Experts of a small language model.
Experts: 32 experts in each of 11 layers, 1 pick a token.
Training: a variant of SOAP for the experts, 318M tokens.
Below are experts of layer 8 (counted from 0) of a mixture-of-experts language model. Rows are named router (the router's row for the expert) and show model dimensions 0-95. Each number is 128 + 24 x the weight over its row's rms, rounded and kept within 0 to 255. Numbers have three digits each.
After each expert's rows: "mostly gets" lists some tokens that are sent to it at least half of the time; "comes before" lists some tokens at least twice as common just after its tokens as in all text. This comes from a sample of Wikipedia text that the model never trained on. Tokens count by the router's weight.

# expert 5
router:126100168086148178110099163152132119095132150121109143117150100117103136095138089123166154095122155166142150160103132160148117155162132144117141090123158149158153115117102145104122102093131148120116092084138078117145175103155159105113157119143150147125116107122130104154145144101151121110
mostly gets: ".:", " .", ".", ").", ":", "'."
comes before: " The", "\n", "S", "5", " He", " In"

# expert 12
router:120107106132107169110161147129144152143146130116166113141157104159111159163119125156144091125137159116123134131136123117145103102087065137127143087100151081118137125140186128088120107069111147105110089129142138085133153156140100126129142127096141167140154126092140132116148157140141099096
mostly gets: ",", "),", "\",", "\"),", "},", " ,"
comes before: " and", " but", " which", "000", " the", " he"

# expert 30
router:064119149083132083127153109133097151123154163126172149140134145124131124138137061163153117119112132130127110121090104131133119099117135114117107134081121078119107150107126169090158107156132112104153119115146138136153082147108145125108103160080130120159093138149113123144113128155084123129
mostly gets: " using", " moved", " worked", " served", " gave", " received"
comes before: " the", " to", " a", " by", " in", " that"

# expert 15
router:152143171149077165145127145131126150089135124145129191098153177118134149151160134105140141109138130142112141157163092140168115135128112132106105160125124153101140147127081087099118150162106113164152104127124112109103161150097131125106109142132096099136111167113107114095088159140140121101
mostly gets: "ić", "sson", " Rovers", "ians", "kins", " Williams"
comes before: ",", " |", " (", " and", "'s", " was"

# expert 25
router:137103175144120107130140120151164109143126088099128149112135143098162111123144121154130138106141096128142140116116069098132140106124097147095151071151131131106155103141115109080121144082095138173176132103118148138106171105120142103096091113119159127140132144149152146133155158170164134113
mostly gets: " 1997", " 1980", " 1979", " 1992", " 1986", " 1977"
comes before: ")", " |", ",", "–", "\n", "),"

# expert 16
router:145148130116149158169152137099135150143129114110144129119110129144132145116117098160079113134154191110103102111153140108145140119136133151159124119105162140125135133099141166112115128073143118127095177162132079197109093127170139106151103114131130165163134127079151139143131105137117127155
mostly gets: " ===", " ==", " ====", ")===", "\n", ".”"
comes before: "\n", "|", "-", "==", "The", "==="

# expert 0
router:159131122152104131136100153120142147091095108128097137094140164114103137114120102101122120106111120174140129110182116131132092129097130155079121153144167098131150110132117076157096140150115097120100151146114123090124101086120132099098118100142098099112130093150160135135106194146150133117
mostly gets: " Army", " Force", " war", " War", " World", " Committee"
comes before: " of", ",", ".", " (", " in", " and"

# expert 28
router:111148100076127139122100132153133111154137123169068116153151126095110149160119113117156082122130092097191120127109131099124111099057126137146159144163131147121122128146142130155118148128069134129131152114137153134105109132160185157104129146141126133097134131109140150138140136164114112102
mostly gets: " •", " city", " capital", " president", " daughter", " median"
comes before: " of", " Total", " in", "%", " Density", " "

# expert 4
router:097170198151095163105133123155115105166126116113110105132128169086128166129122142100135090125168124130139127166119125119121147111137116143121120128145113144135149149134104093142165158069109136130157130166149150129138149129094136132118116131163096092168113140124125100124103138156177097086
mostly gets: " 4", " 2", " 3", " 1", " 0", " 6"
comes before: " |", ".", "–", ",", ";", ":"

# expert 2
router:087130193124106115149127130113145131130149166169153152122142098154140111142139167195121131120145101121103095127121092124111151124122139111124107114113124097081139145077138155146150115114115096140146168154137103126151101102095151139134097193098130144168129109143137133132082112123118144127
mostly gets: " during", " after", " under", " During", " before", " until"
comes before: " the", " a", " his", " their", " an", " her"

# expert 1
router:135118129154174155120111099114104124115107125143103130111181131152108105170106091133115095155164178095111107124156107113169151113127132148112142128124166157125076120099135092113114135105129103114137164120173172118146148169106110151117111133101098118112136165133159130138120110156102175111
mostly gets: "|", "\":", " |", "\";"
comes before: " ", " 1", " 3", " \"", " 2", " 4"

# expert 6
router:126103109112091160194116137121158115121084105134158121112118144129137154116099090144153161133112158120107142100108128105124127131145141097161165076110153144116080077133163131139128146139163139172114131167090140162111112125124086157104140115133095096139106112136111123154090154130139127114
mostly gets: " film", " album", " song", " music", " series", " video"
comes before: " of", ",", ".", " was", " in", " by"

# expert 7
router:167119163063086122152103139158175101114110093113141103119135178076150134118115099145113122160113137142167139160147162129089133133110155135098106100143156162141149093111117116118133124135125127145101106125139139135158089111123084113131112134088161123110071127145134119121143104156129141140
mostly gets: " Location", " Votes", " Coordinates", "|---|---|---|---|---|---|", " Candidate", " Genus"
comes before: ":", " |", "\n", "==", " ==", " /"

# expert 23
router:167149105183139102101158105159106108078118090126067138129120132092111106134138137112162145131114129159165141143136084155117153130098105168093121109127130157111172114116123127155133145137083082142101115147116145132103135111109152090109079136151156104136149130146141150140129150138154114115
mostly gets: " South", " North", " West", " Texas", " York", " England"
comes before: ",", " States", ".", " Carolina", " York", " City"